python train.py --d_model=256 --experts_per_token=1 --router_score="softmax" --router_z_loss=0.0001 --lr_router=0.00181 --norm_place="pre" --positions="rope" --rope_base=10000.0 --qk_norm=true --init_std_o=0.0 --beta2=0.95 --warmup_steps=50 --decay_shape="linear" --dataset="wikipedia_en"
Below are experts of layer 2 (counted from 0) of a mixture-of-experts language model. Rows are named router (the router's row for the expert), gate (a neuron's input weights, with its number), up (a neuron's input weights, with its number) and show model dimensions 128-255. Each number is 128 + 32 x the weight over its row's rms, rounded and kept within 0 to 255. Numbers have three digits each.
Before each expert's rows: a language model's description of what the expert responds to. This comes from a sample of Wikipedia text that the model never trained on.

# expert 3
What it handles: Word-final suffixes closing a word, especially -ing, -ed, -ation, -ment, -ity, as in stippling, survived, disappointment.
router:185132105099152094140164105192202158136143146194137189173141109188153182112160127105151192112104146163134133145091092109109149050074087141125136062087157143136131127108125151110134102131128117107155146084124109114169166141102163169076182104212127131132126120144100173097187113133152125125120135140122124122161123110160100078138077051124185085142178112159100137165097114124149116123120
gate0:157194158160091130162129104152138081145154136123189164133106139107107172147188063189117121098128182133161121183206184165075160121108128166137139139143141184104181080133151137115098142108066071124212127163181145169166090162179126179147153076113121073125151168125157086140165122138159136152131181145130090152129103071141136103157112116136096130092112122078137156091096131132165112108129
up0:109138138131176131077188159141122175108097113084125099147134169106128129110142167154110100129121180094086122107083116103178053114127128205135100155142091060138100088152148141129125089138138158092113123155161084098091141039147094124074107160172125162084103123091195207132095123121118120163176131139110094191134170173173113175148105139129151095082110123096139122117143102135169096155095
gate1:160165117154058080159109091079143170163113114079204085140163116183100144108121181120108131166082103088207138126078137119143105189063139148141164072139132085067138182163139133181110142134122121091122128147111147137146151112142116129117129112084130165140150177095120079122103124107081145159116185079089095076125127125153116161164150134118146147095071128108089146128105094137154125144145
up1:109142169111141140136127098109076110129157151096097111156135082154198121197127112122091148174146077071109099104110122189180102102139132123169150128119191141165088119113164130039099115112097143128184120156128104094117110133172149087144165130192132172170137135144132135111125081167100146145153147082091043109209071145131145122122140087170076129106209068099121122197108145131143109156182
gate2:134136126128123180131119063130181120162117135098130157149105093146061099118164118148080075146127092163157157199141116113137135112109136170122131181077120166111107130123071223083120138093148097115133062093102119151146141093098161118121174182191140084116102162185165149149184097114108152156143133090046149190132102125095116074131134104081104145132144038134086212086081116115112080135086
up2:082147158127167110113085170116166096107148136151119128103105109073193192162145106110126076091112141111122159158104122157104137151123122092159131108080146131182156101165122110176124132181126125144141099136155144102125123112121042165103111111079109101131122071100132132126147148105126168137149130118162081069134132134142107142082111116175160089164085164149084140135183123137096191142130
gate3:170087122145151115090170053188143182123127064162118119118146125143140141142123137143104156099136131127094070132096130135127151068126120112081114193136200117105096069166103124203124103144169131113115200150070104137148099175127121145075135115166139151116107166154091097122108197104127115132130127141128117094177086094148109158138094149113108118120168186107113160074154101090139126056147
up3:051161136139122141116149114098114131150127148149174135166085046045119151103100112095162184121130129188104109168086135115106157108138099176091117076152145140128132123110106106105154113129100127127130134117228111140118204187078137128157138126108146066106123103133175224091143142183141175210092128112124147158180148140074110119101125135165115155087030144159083093151122166154133076086135
gate4:088151139130092091119100120167048169143094119120138168101137136105130151131154114112082221161137112158117159100148155076166139089109087161088096098086136125172100129086124157099121087125138084182156154108123152153179144147138120120087178106143119142120143199149138106186112151112174190155187150120120144138107110131105080076146087059081145149061100203146123150157153178141164115174245
up4:142110131099115110078137145068127068079103164122076142106099119135156148174087153065136173127113171160136136088087179135128132114171145106092180093156150091119117147175086073130070073148183128111169116145077120120136113149117145179140095172092081141145149119080127149089139141138101077065109051098066154055195164150122136139066177169120132114135150169153164139145174146089153157122149
gate5:146147077128169161106141157198112075118142130155106123161170076089142162150089096091119129152118162107100131073114130103090122144146111162112180162121138168153129143138098173176099109109110091153166143115112095117092072148094129051163178107128107086110103128083155155166156107158168095118107180138140113114129092121069116164096054122137156098071102110182136132084148100162076131120188
up5:111050115116107091070168115158109168130141085148086103153140143094133186132069148162110114095169153111069122102110192126137116107171135164104059130136124120146177126145136168142159149118091137116126166114175100137108103136044102107145099109089114108086142156112177104097140195130125121136137200163137084164121130100115084163123101090101065109118124141132145149120052123161125079138126

# expert 13
What it handles: Prepositions and participles following a verb or noun, mainly by, with, as, at, of, such as "film by", "known as", "was born".
router:132129092151093133143197090154132173144111152117139127113112142122139150094147160125178149069059156140150086150081088079094107124081140175133153109189172150135143161089072117101138176095094182170139159107146138121161168175070131125094091089112075110089093106183081128119131156136172147147105172201085177102145140108188100132122094120128133154087190147140071112112108075109117052074091
gate0:116108057158132137129081115226124138165123137165098124115126119139124150131120123145131152072194148206131096161158152158116230122126163093112136139076137156099161081108107098165119126142044135199136108109092106145120136140123107087104159122125147183112163110108100098166132186154138105103107175077143184191134084091128104138112179156173111109108147144135101167145137110157122160132154
up0:120104133137078145137160103096141214124149117137145166121166182120115162135159078143125156121090137074128137162096123073164192151152132106138154138120171134094115039079157134088099153135178169122034152183149052117138146063091160131150089112114068115117124123147117211138200140116085157137135170151160153079103138143115137102143129162194155130112109126140168189140167115106054125089053
gate1:138132081150153093089112138186135111132058170139065154125084167211152064140102111122164110103129091130169172083072159094135093114095107163141152160161158145187107093128116138067124105130133127112124145155170154108104179186140139160141144082131149151065110145114161163123131129101100177143088089146088130143154174152115094120127097117148116168116195116113107096071100082175136147155112
up1:137125107140128116170151100163142110156136138155130071127118086173118188084147152200097106126126144134122040147188114158105100121121102069129114098121122119048140102092093141121134169148095176107143100138094128132079145084096149132115138121129124120211116123142067113138094122112154123100129160115175126143118143122169148164097133077114137140174124090126118181159165136098094120066171
gate2:158104121188067160158146110100155125178175096129141087104077143134173112163195133108095068134133112129157138139131108140149099120094189136147138093179128124108114137157159144150136163133159085120148112125170121109156123182130122134142214180120137162110102092134062086116108059177109144104104130115125152121117097156181124132128107085106152169137134175139114146144147079177106103110126
up2:100155179100136158076147112113154150127105092112133112086103061046100107115121140145092136128133137156086158056076144181148070157120139142080177219104100162119139164121128132119137105167150141102143099145169089086099195130043165107156161081126164131143137108121098148119156170146119028139135151085153081119130159121141162165134121156164116164147116044172096107118182118112160135076115
gate3:136118124173101068130128106185110089193118116113142103081127108127150118103119123136110139108168118091126147136104102139124144132119107097070100225143161148154131073128108076150179123168139183104149119114093079095086111188099089070132084135140123148203144101158179126121105116152153133117081139092161133167125075075176096141145134144102156154122150082120115111111102160111131117085169
up3:143063167128100104119058131132080108207138121109132082074153151132113163085093098136103113172100124108092120129091112135130144139101074131080050171161143166172116100075109144159212136090167222102109094144154057135126115156075138118096087103158091189136161155126170168093140120101119153131097140156127138209147084089204117150114164109125153120119120089130205108105144132141132150088189
gate4:159091102193073112145145105171112122093146216148109128070107118093154134185146114095150133104203137116169126158159158111145133081120082168117151095122165164107125121123087102107188161121144151142165163088105155041113144112153174119067120190111119131098132093134099117112125097166101138166087126159088108101109093119145078118148140060137115131150129095114124167162147100154172124153107
up4:076131128117142169141146213093052104115151098136087063128089094088159103105184121099149178140133116054083125140148065136153069095109098118114216173102125163122133156151125141130164167118071180133163109105118148107094109121125138142147161127140067133120155132088143167161135055143157117115074103097191079170103027110152114173085092093163106171106059141151128154176172137136147140155184
gate5:199082090163108126152223077149165136090104101102118136140076129162156163130139146158162099135102134135161124074169114151081121132102158114144140122141111044135132092109075090140088129074065166131185155129129131168121091113109107096123160152146104094146100135189063168143143168130117155199115110114156200079122168111114094168128093134098092135160152125147107075150131121113099063099110
up5:155154106153134094111082125164116139123081116156133087089116112129157176120145099201141152146155129137122071137132113114116143178078112167126091056093153144118122104152110152122138133075137138134085178152160125111094126118096104089138132174147159121119063126120151089129064146119083144168182136095171162153114096114022066158150146146194150163128130103131087149148097120174075095159143

# expert 2
What it handles: Conjunctions, pronouns, auxiliaries and relative words inside running prose, such as and, to, was, that, which, they, would.
router:130135114135097081075140068158140162183075148140176122100073124140100110070168138071128153071136120162125086148135080076083082099102108144167124105119153184143071150117166158101160153102115165112123174174183102112188158168060109142088110093132149078102095138153133156110143136109148090176104136130085104107122143149130110144108066123103161143103129164157069069108150073106132067134094
gate8:129111175114137109140140106154111137114105132141191139140138158102116073150126109133166133175153119073134100128155114176092155133176195144184133145105136083146078147146104141125152108115106075100147184070090084179131225125134113132115163178161137176142147152172199135165088131128133091144150099164130129167137162208109144117131146149132080203154103052093150199130110124122146132163167
up8:191188118142160089174132086134125119111083140122120124150061170122127127107096157133110160128133156125119132096091156142143141050124129154145109093171092117095099099144162145033124161118140087143121164116091119104148098059119138105109114175081165150085114150105185192161113117058119075082119147140165200132166162130128103136175082139138172115145175139136090077151100098095099129155090
gate9:185194064097172112140060084127145160092137146132132081101157142087032110103093087069139131096084142163121130186082124102122120121116130163178172145141101140117113101143108158158096159079069184068080124200196122097136080137093074154156156181089075155146112106118087118137099161141094131113126091135124138099132097116104084114046164164166112142109138160177071133105066106125112134080094
up9:106115116084137107119141155131082194119112092110139102138129121109135078121123116124094104108151118155121114130141118156162074121163127158122127189142141148188138123103145133104109134106064108180147169143186101146108093139113127143185168145165086147101122133143076131142114129169130101115144105132160135047128075142081128089082174170127112154158167150139135170152138083203091165109076
gate10:183148159189102114105154180141138103175110058087152084123126140181110170142191090133164154088160148166111140083144085142169137118152149158188115100128111112119133177138121160145151128090075121151123102136145167108173104127130123081121134110189112138174086087108092093077111101147086082122030189070099121160106169137102109125120180100105120140125126122154101054106135140063133183146159
up10:084131146078101142172091108097168147126085102103091102109124123083123131128133092141142138128115095132156160198138148175125210164174208110161163193164081142178153136151062125141143096188140193123130099165187140148102136135128179167086133117113146172169132128177124154103105128116097137105161138090155143161131119068078086104102192103176111125203106149104121155143205139129126114126136
gate11:167130152127170166127109093103152110152150158191153152090116107128146090132101111127112112147053128125098094130100094129154102054123146109116127110113201129116160201089144142159124132149117136140128070094079097149151099088096122189159153111139166109118102083152094075160121104122120174130130157163095112081195139153085158150188158083105108138108117211109111138117144102120156097173045
up11:142138160078086108121114140181117147141078117118131105137110132136077192156108134128138156111110173108104173134135118116135153179154109141200124101170072174108082123149135136092129137096129151106131164162149108096134098175187130102090095166154110120175138157123146154166126162105123138138121162153189154132109100116107102143113080197155174123100148104161156172139101081094095185062191
gate12:169153087154144150115135172126098163071128128097098166127151155116125087081126095094127128124082114135130137114148189171142151171191157134096130162134112202148121120078119067120165116159150094162125133166126195141155107164116130150104080091109123109154147135126072191125160099102078154157111077132131164194094153159128145137168164130120124149131113158145159150134107160133093124102199
up12:087131125105155113123145088077095043159147140101117103156155091087104092141167137153132172064118139090103144074148174121098143150168147181094152143107126177101087137120149084100099092184164148148121133083155107111146148078091162106107131174119171130164107076132160109055116181199111061136127157118073137083162126135124075079170148137096143146108131114085141091097172171106141107108158
gate13:088097179140104145128195129149150128098168106075127146131116155219090133084113116192108151120118112134083187113119151124112106062147112146128100063172176155130144132089146169130072134147108175079132103132139133121075170118103117137139099118116128146107131127125182132126095109098136182105134107097083112132130197176096135137127123070136072136136131110116163087105117107141205137123071
up13:137104177117130137103068115144125186118061111209116129130080109116081133089098078102141114107150123149197090148155088146129128124139106193115127109110113109186085155172111144124163103143148148112125086131142110137132132162108095156107136131118112076136091176095147130103113102160174171175163101120102165125152194122130120054142126148144152133126068100170110136104158167114093186108134

# expert 15
What it handles: Later pieces inside names and words (Lidocaine, Jauhiainen, Allegiance) and single digits inside years and numbers in infoboxes and tables.
router:146161159123140117124117088173104117136122115109130134140109126109151167137179159096150159107117152146059119134104137118164087159126149150134177111108157134136111124131183087110135165154081119169128163135200088156152081121119140148125175122223069091164125168184162165170160082078179105129021115146105158105157071112138072083138102121077107111116127110137108150169156104035130137137171
gate0:112125125109083143115155134143145096174095184119110114129147138137111129136148094132102157146065194128119165162107103170168128144130138107191093111093122136167100130119130187129118165103178096052143128144112120189173173116175201138139116164138160162167148177144118144153137118147184071140137144149176130113148111184179098166127130133120160086119163109134215147116114136160095093155145
up0:117157136113153143148135130086033100133179143104169127135150127189171122064148162118143129109146151158050135150122120115035133110150154126061148163127168111091200148127115137088116143113115162131132131054145148164111150086126109116095136121143106129126154091097113152090145122081167158094111112156111099156108086137145129124129169152173158151168101185093113064114135089160100165137110
gate1:175150107132139151127116136172136153142198139073150137145082111083146158127172123113101148109157121160071102154128134113133149112124155153118117112193106126118181158109129164077134162116104080091108139141122157111175155160150129119100106129191108113103171166110083113210060130123103135123139151109131168147106117136092094165079171071175081148161145105099209138116179125124141158149164
up1:136162147086163147083160118168168170148137109129105123064145090170133079101106131070101126184158091103169089150101102164103136109114166122146143056124124137118124155112179193152151133129109158174106181106074147130173146152142146148148117088111150151120150096123138064151088095175168085153134138094155103140092074132162105125093105083133147132166144177114135159127145182091123102141130
gate2:090106175109121125087180093114114127177130145127145148070114098091115100137130165110130125108240101142121097117138160148145108144084164182108179155108035074136091100063074082101167132144148109089153123080148172162118104126180144086120101116102125134131121180181095129201135070138109080150066156118178098129112150130130167085097121147157091090084130142171134066177114194071094129129098
up2:136170123201160183152167151114162113150063094154129073158170152083137167129120158099148122158169218130146090112116188094113140133130100131144102101191170159137173145118182137173152108098126124106146125122120138103119166096110165190169114131085168132104074086163130199111143216139084063125129085123101104135146164135058119087132155145096205107063113089206058126068108139149174110136114
gate3:152176102148113138143122149144150146101164174124138095098177120191150101108091099125127123160196114174159068130137162144151133112097141149145109156161153111124082170166147105143138093234132134128112152130178118154093110137191099135137117106148109075125182125132150147125128124127153141158107112205087129099101071095198172096125081110129139144162123120089130138048164040055096166249156
up3:119162167123155149119183073053111182196142125091100172131158194086160168119113129122095126140152147119150149120023134097061122168104144100119134094134130142106122127141111125114168146093134119138090086182115159089103147153091123130172070063119103087105114116137095129131146136107088136155094136120090054087166055117118102132061131151117129102090077145095146084191144103128144112085146
gate4:210125129102122171116104150120189135082116108111115122119113145119129174074150197141149121128099128123150079064142081092110102079116132122099088152146166110129155153135101177141138170096123087149120081138135128082110134153111135155125103153146078130215127100151152114138125096132100065107137145133159139086115105174142090074104114120099138116191144106143236062111187103096206071117108
up4:169136086117233113118140142144159153054113085136177109172116129114157126076112109126113156131147168168116119107112169098097121100065101116142110142103083120139086185134151115107104107126129141137082095150132140170108158150030141084126133172124078090189137157143145034128138132159095100135095166124198061086117140136101147160146145161153153127159095125148144088152116164121134078152129
gate5:121173121139135100117139157183125109116138110152114142200154132114146089149137136230114081112126101126118142085103112119115104135181118202080168118185153124132128127161133145104147200132177117127108123108094088085095112044099095135169108073127112139131143127133148138064135132107093143154139083147079125153108127123116086124109144118133130157150164162133153158169142112125167133129073
up5:157127124133133135087158127128148174134131148137159095135110118174060139155200142074098142134148151146171134137149123205114145129126110144174133131081095116122145093093152078132167127141148173107093127178159098213135143167163119089127153148165050114130137083134132168085166153121166165155142139112128167104178107107164191139104165108075096078085119081123089123132193132074123124100112

# expert 12
What it handles: Final pieces of names and words plus digits in lists and infobox fields, such as Braekeleer, Moerbeke, escort, 1,613, closing parentheses.
router:150130111073146077118135118089158160123128151138126112130126123091162161130160143110163118104100122154112083146137072116165110075128158153134150058137170096140178175105151128121157172140098146122106197143173032098139137173098171103088112086158119100129100107156131162144133124074187095191097134107075142104117080103139063078138110091133140109130166161108103077127154051087133124093146
gate0:134096104071097141125191090109146094101108097166175160134165127104122236145122110159115105130106056120080175075105147147127120083132126101064140059143158136147130089125131094160078090120155168081175104133091114138150072167164081117120176103120162096136096166046163078119120158104108094186050147164161123141090105105196166132172099092180094180132112112150118150068149113128129099108178
up0:182121104086133148098080141099173200140160140101121136139068114173172151155080065142165087131111147164149085183097111106154098197142102132107093185109178114132122090167098199101133131131120129159142203156160144141114167150120127155081105115167141097066136083162082138093129126182088093149194083102069143118182142124118083148090170137124120107077123147104098195159132126162097107153100
gate1:120096169116062121098113110175114121100195124165109151178160096105105143120146116096139081137139117120105208142142107073058085134139128090137084114096106148123184100105149118089145170151104118099102055155110164108129191146120151127107099115125111126178121128156124126164090133144134151210110123126119114092068102119099091148091098150120030134138120136130150075160123126075116094117109
up1:129165104156147095114157156129119114076079145161176139148106230173133114124075106180201105140109111141184143034147125095071165090087124138107147109128175110100070137150097149136133135155159076097116210101108130158169072126108124100120142120106124111153190147162158072124087194143135145110124149093172166117088155086112187121069125090146130099144158167115113167112142220104176154199136
gate2:170146169147155141146093112103183154109131116092119095099157087068067109041165155145108060143118167153152176142192088059116149149165083128121106131123129084097121103126108127143091105178104174175157154159094095128093165101077126163064128128116112156069099138162096154138097150163125140170123121134126066115124203113095150161069087114132187083103208099128138140135106124128196077150192
up2:111171102120134177160131128152106144090139117141115133133096117171126170167061084117126144076120138077133154167118138119118079124116164131152101099122098144132121145153116172116112154132122127122094080140151133161182168114218088116095143172181148115161132161121189114113173106153110151149223083137151153115148096117067133102146124164135142135071053150112151128099177169082129171161145
gate3:104101103133131111136122110105168150103140143135140101125141202083143104140115147194149163088189119170094098150114182091024172134119128136088136104125135099184118108178115188128115081103092095154170103111137141069078161173154124122127091153086174105139135127107126137113105119148135149105156101076158122180132115136127070144160116121164103189093139137157076110138133144089162138138118
up3:121127181144138188139075073130119133105151114151150107146102107122126131152157128142130161120115112154087152150118190142089166074188146133112105153103129078111130153148143160064069125138096123095150184128143124134136147198111141107078178119122225066102137115138096131141168139126130120168159088144138126184155137107175124081117130082177102101187145107096138083113152154132162099114096
gate4:132119147057144096095134083149134096181114103187195163124161161164106105131126125134172158161135103169094091126176118106110128149160170191101114131125140143083143079143140138075167114115125112137145142111090145115126129130200157155143106115175110155084052128140179132174103129085123138120122051093114174119151144073091151153143082158120120161146122170124097113104162084125171197099143
up4:127124183136093127067181188132158118135112115134123101127154092132113133118067194131181137123118166162165107121089095108100181108124102153170101113153103125184111126127093114125105102091121147111127034122079128078159101086101145142085091143082083093124091128126138141084162172139108081132115124103112045163157152137048103152175132160141108073073113073106164111173104171097182154099124
gate5:111171110083120139117142099095146202096172130128138170128222109080144141152162126147129195137124117155100149094144145130111122122055107086182107131149112159105071186072131118149160131195128102163154077115149146089190084102188124169131176088148100159135157141144164128082093176047145128150133194151089174100162134138121068103151123092069165130097063134122072104171134076097122138128116
up5:171116079122092078157061163145073054094145128109114109114138106091162095098157139103103110074127120123124119096111165107145108113152095187138127113061208089107073089191149110078170116115069137121080146166128093122130155154179102163135128144122089078133085108134113108180108153194125097150121125110164130174141099153137125160140144125154114172194115083096190125081167173133103109098144

# expert 0
What it handles: Content nouns and adjectives right after the, a or of, such as basis, request, album, patient, season, initial.
router:155122145155154113120154086140138126151097130138163161163141161165137170097161180111193160035089152109098114076104145090090111084096143132119171105103157155106132130109114138115135153112101173128126143106176102118188146117113187183075158075161114093110099101159120159146164144084159108147117166132107177104187162085145080084111135112080178167121144167131080100150104099070149099160079
gate0:108118126157153115128159139119114115139122196094099107128115107115126143114089106127127198098093125170085122112130116125111144103184109105112119062148111120084105181180075131132066175139175113114152118111052139120159147183113085078132130135119159097067100152125113177223182132140120120153166114091134145109162136139170103152110161110100128127142150201079136140104103077129165089081080
up0:089125100192122144143158145087118121112131109100129137213118130165127185110160117091057134155140129129172149077150185122133137158193140056135131118112073127130132118135172145061183083112146090100112146094120117153110127097144200146130060083119071150114157181167170107071171093091165137091079126155074146079139152097153102095080049209115110101107127084115121162115116159111066104133149
gate1:149164143065104084184172108151119087113154121129126113106047187107177141159166118136155113126142102144190128157075131112113144169127203127120158137163159119087186129145153178097109088127079098126156153096128122078176132148180107147125107095120125177150112122164131132092129156122150127095118176109141092155115084101123094098152110109114140104123141097093067165144118092115161117196134
up1:151144113051130108117155096078148188139132136124111167150109146047112120131133138111160111186120184108151156206179097117096123229134142194131120128101114082149089168112105068159163136198111128136178092130108165117154088133124139102081117131119096142095114165116120076127170103137062083135138125177139106098146190137183146138155173151176175102139093087099162128154156104184108098145145
gate2:142128122106054116120079066118139114165139134110107083135100134141183063069118140078196132089091122089107071208100118180096143094123081148141111069148197085160104149081087176072105152134126154027158140118153153087182096149026088123079123120115111154171129164174118161083110180158155129121135145134134119141148207115136139144086102138139144124127139144130135095056107136164081128154131
up2:135143122119175207135149126152124150123167162095101115163120144125097088147126120133169093166112153147148129173122211139116151119063143068155129100138176136090135126160114095145111127076134115116145108079147116153159128142116102104100179104179173119129113119173075111171166135112111105045167068049128107165084121111034128157144161117089137104095132130115165184103122144133149157153166
gate3:118157096156178081126120170142081113141156095029177133118167132072105068112117101156111174133125143101121136141139123130115169125139146121103138159156208091094116161190108073151116108149094129148106128110113128055144121130134149109079162123112122121143162170167140086111139101092142094122160140183105117178118066113100130134083141131108130107159076101166093130144159134109117167076147
up3:137153115105051136146131150067118080087090145154152122146170133147089115120092129141144099185119136105130125182128107112145096068147131146142109074149181092159160137132178139132137158105143107118105162148183119152063155169135158107085120174073122160107063141169110186096089107136151148104080118135123113132153163166136147136128090101200150139151120146144112171096135133100171152108138
gate4:105129207158125144098090086136104129130072119121122131092089105111116158123129145094080109088114127143099124171096107141079133148097128071102162054115141117102162152095137165139099161094115136145105130125145122142093156159081126155157119132161139133129124101131095170187114170156136085112208188108159054110146114139170107088094175144111181156132114162131087097139161136050141110097122
up4:096079124114088151119176102097149199180118156087133124122146091134090105146080075168122065128177077116105109135149092103132095198157142114129102136163139145149100153158064127107123127147116105121122055124109113164063132092139171123154136118111147171094106091149167114154107150132157121143177145114134067122140113137114189095099150182122075149130165204135132170200116138087082116110138
gate5:040038173136115122136118138114107047145178180150149193121139168159114079166119114174142130132134147125131144052145119157168138095122118138162182139070136140158143132125149126092150118161124085102174146113075162139161104154163098139164116158119139136164094080194124136104171184171145107153169115145094151159133134112178140084099083034144127084085159139116115112135124119084180057119159
up5:101131109148134164191110121100139138149172205085119170147116138126096156175074103169096108093143077107159106102148102106162150178140105125155167173163091078172133109157103156107108108118113094109164127134082165109106132182158114092197091145069173160047095112171137166096111157164160144095218116130111100101130048166134135146096162134167120138154153094084118168131154113139101074130147

# expert 11
What it handles: Mid-word pieces of foreign and personal names (Tagovailoa, Makiuchi, Yandang), plus line breaks ending table rows and month names.
router:151127103143116168104109098122117160170142181123119140154078064181165139129125122095131177119120086162072113162131091081171143122093136147135173099158152182095121152094079104116078190103073135137170177101142103107155136141117140144146131134180119070070087076176072159134048103122189125114049116158095196097200109124124128134125124160111143105157111211132116172154094113112118087131121
gate0:173174117130102156085127169104193176090111152115193100111076110152062038118141128090180149104183160103105122087098119121114119087130064131120108084087119117178100113146125111151127104066178106137095179146100149103211100114141156185114125153131122114126106148111104128094160142183060117158104117124078106100141099132127105123170101151142149067190099116153193158137144169178161106155131
up0:114104073138138087139175141114143123081106178147067131054089125132086074166156126095151162163122147100141073119058156107106125116108065108135137161136120134188103119138173108154156142127159138168092114152140104141181155129080097168062118118130146155141087135115122093094184184129155111105099139142107138111118134142199129144185141104150118115197146167130179136135175222187173098170143
gate1:131129152077105191096103128133160095098143106143090121117141142146116118106148128104186157154094104099148126164137127120160118078114128110104146163173110120057129135165142107192087123162116171117168142157139144112145088109090110160074103083167152159131132126146147109079161097163185110155119101110155162136142099154160113080128121086117141087141119120136106131158086127171118153113184
up1:110140122120062158169106158046114160155125090142124130161095070126208094117114095083158115150160091145141153057080111168112147139204122122157101156110109153082164100129185064134134109142143155071112086131120079194174112124174168103106155087152088112115146154156119150170124159178149091126136133150138084186115148100155138164084185085110147111101137130109100090117131135151167149143112
gate2:131102116107180130152154148140119113153211140090178138170143138097118111152124124129178141137161177128139122107108111137151116154141167087167144089131085145163050177058134128134105163134129095153108166094149074171155097166133126125128077057093094100148140122182154190079073100168171148173130084116079168148151174081090158129155182135119069151119122149124100109107120065149120142090117
up2:091141161099166102136127125154121107116171129157132080082145131136135072242095152148132090109119139154124188192113160054188146130127179079118105126171068124126125073125170061144152158130182130107123103151155114128137084062155102114110135116113179065096179116137119098173122128145132090163134101148107130101129184162150122147136085113129098091166142134155141149172111108121113127112038
gate3:172116101166109113128168057099168129159092151129075140114103071141140124205192155081121123138120122133103143090124154143086175151093147095150082113106126116163131170175134121120130091178148097078155090056126097102174138151114081064124119129096068154189127150193111137038150121127106107146137130140133082122115137166162180124107099188091117139108116146164171145127119121135112135049114
up3:164152165136121212113173109102112152125123127088142080052113102121115091085157119107088162139120099188124179073177123073120133117125178190134081180228197116159126173112107132095116145124168142084088098059189113106070127166088080116138103161114176117165160158176151121132143205160077119125200123132159156142158160143145137057136116141140149127107133106116162104131126115163107134127104
gate4:155111131116132118065127145145112100193042145107167103145117130121187109120176117120110152113112128164163083056059053139119138095158069133160137092113116123126239137133112133095085131098132106048111133117083091080119134109146128110109139100090122179106122064139097104088151123095126086108148117081105146116116138103101184141119074158145102154083126171191133117163079151145152121129131
up4:064096099137097174125109162170083128175134110116225073136142155163139084137168069110078175172125124083127120161081076097099105130181118101124137104127152112147171182114089156045137082101138127025166107181101128185090182159100114080141135103126133130156159098076129158183114111110163134148159166098108133144174078155152135088118108170093096173141144151117097148135147137126140137142144
gate5:176160100101120138065149111119178093143135103128151093126095055184104139121159145154144109124078079200163126181160132182085132080086229108126134122137110107141129189095119163168116083121147172123091092141096113161182110122088149129169144110130151104109138038138052176127146146128172096140147086118140123103122149100093171078110133163139121113123126132065152132138137129161131067144103
up5:104147156122123163110178135115075117167103119135199136155111141092090139178109125133143144164120131102115111135127136128136127128168172170129147098055143100200119182139153050154081194135134060102119107172079110090129131144122102111167111179157091077071128123155143134076065131150073107138081220135126082113100129166110111152123147129156133114084104102074177031125136110099105101079202

# expert 8
What it handles: Pieces of non-English names, often with accented letters, in tables and lists of clubs or species, such as Eindhoven, Steinkjer, ö, á.
router:164134075130121091103187140145200090153153148144131188085140101084172116127176171140153197091089133076182108174169100132153130074116149162150178101144172204126135124090106086124135147099105144090095147116123152079149136123104129128092191115172158087110113157175091102068154128091135127124161155094116117105175151104173108137075100096146122125104151135086101143121098074120142103098103
gate0:092076075122073101091128121149120106091144107151163162105109124166163147159119106160140161105131122112075136106131141147156116170126131174123132122149066128101133111143171144088127174171089179081135096107117135144123143153124153146157092160128082232137084163151191122125193096152128112146167131112156097060158104160112134136146122134186138132119145184113131097127103078132166172178200
up0:133118162166134062122150112222094129099198105120152142115081133135082102112160044089174103092126144121149178134074091138145149094115104144153125127200139080125116111112135145125158135071199150105120139129134136073077125148135201127152133097093192119117134131135142075082071124159111126142151116133106153125077105165120117151142165084167144194131133120083114144118058097172077112134112
gate1:215168175157099112114135109133122154124120223103099179121121125114142129136154142085134136232139116105166077141124121090058138101105123134184112131126167151128110103115109089125155138146085132188170153181116174113116148140094116113129153093161100138060154101155105078047145061150111160075095140129132153184124176154108083092100158144100157175167118146104128195090143109079161120168084
up1:088152125068112065101135107093148143127189166114137203127124173164066070162143122131171129096122115094070184188106110176160175168154120141156151172106127122107166092157145121174123106103158096114147143127097112156115137157114116181162122109100103130196181162160167158143132123141150092085118154126171158126095076141130163138128094095103140147100103091148048079143164196087089169106084
gate2:162149161120128091101093133126209134160122161182159084093135147155199069113140172170084079119100059112173150126090109124129087146092141118083100165122117127173189116091129153124168118125179131076127114124108112087199144129119110077155156153114128149147102149143152136094084093121121160130106157126133118118171130155187120101154100162148122122104124087077109113124158084180079112110171
up2:085147137136105051113130057087109100164111149143064148151095129192135104099141123153132184125082143145177153110132081159113125136133128130179075147114108143102126120133066155109141116087146144102154090126163170125141168179137114157109203138088068076075191140166129147154122103098114165138117107155116166105119122136089140140114115069171091139083118150167128124079071104162113064127134
gate3:055147116157034126062078094088137110152178148113189141118097074101109121129096087084117148130119125113129083143132078131160152161120147148133170098115133187116073126071097162127098150084142132189141121119108140109131137135143070174137123079122120198112131140146105158118086147087169099051058083148124143170158181102147094138114177196104064103139128106105104178057114150078137157114093
up3:207093146095144141153122134102082125062107151197060155076115132144136115145136110128144154131119155136067141085170102108071156161129140125075104150089112153139115177104150111169109159136134115096091103113103089110092104128135099126156128156105128126154159177137131148160140138191098157127052100149168149126164112101149067133160093076145153138135105092125087121146086114090104104069178
gate4:191115183109123132110130137158147106168120104128196138124121165085138108087176157198126125112166066161140131145125094125184171145197145165149137113156185139088109111144094111111062086144141211150111092113119180186131156148116132102110178122115166104138128159137092073163133126106150114151083133091100151119149145116097102126063144096110073114120063113072133104131111115137103141164110
up4:076049138188104104143172149086104142128144142112169113110069115156074124132040151119172149095130188079146165095140100045076168114088203102116123132083135139188077154139126160120217101120103111129102132112145098140107128046122140138104089099110084148081113139161071181134096076109150149158125147082158110135106101149120163168154099132141116184181195152169142099147151150130131109170124
gate5:148193135141170144155144128165112104120136130145141173053141161162098118180175128162154130080162168164049111178200161177129126076112125085117113139089158157107109136078099110155215130124096134173066110139166159096193106057112180178143133143173108105057082168156134120155146151084125153087139171146073138166148124118173085121154158153177160104141083123124193159178099105133181121144148
up5:178145062113129036120102145106117060064130134136095142136106188119075158122094103114114134104127135156170084140166089112096116161075151052149155109109037163125147195119116123136135133057139087067115173102121103125122153180157162118168106116105088135107095082098136076083123136115153107168177062167112092116119075159167182109091103132128139173140165136121139139113114101111135087149115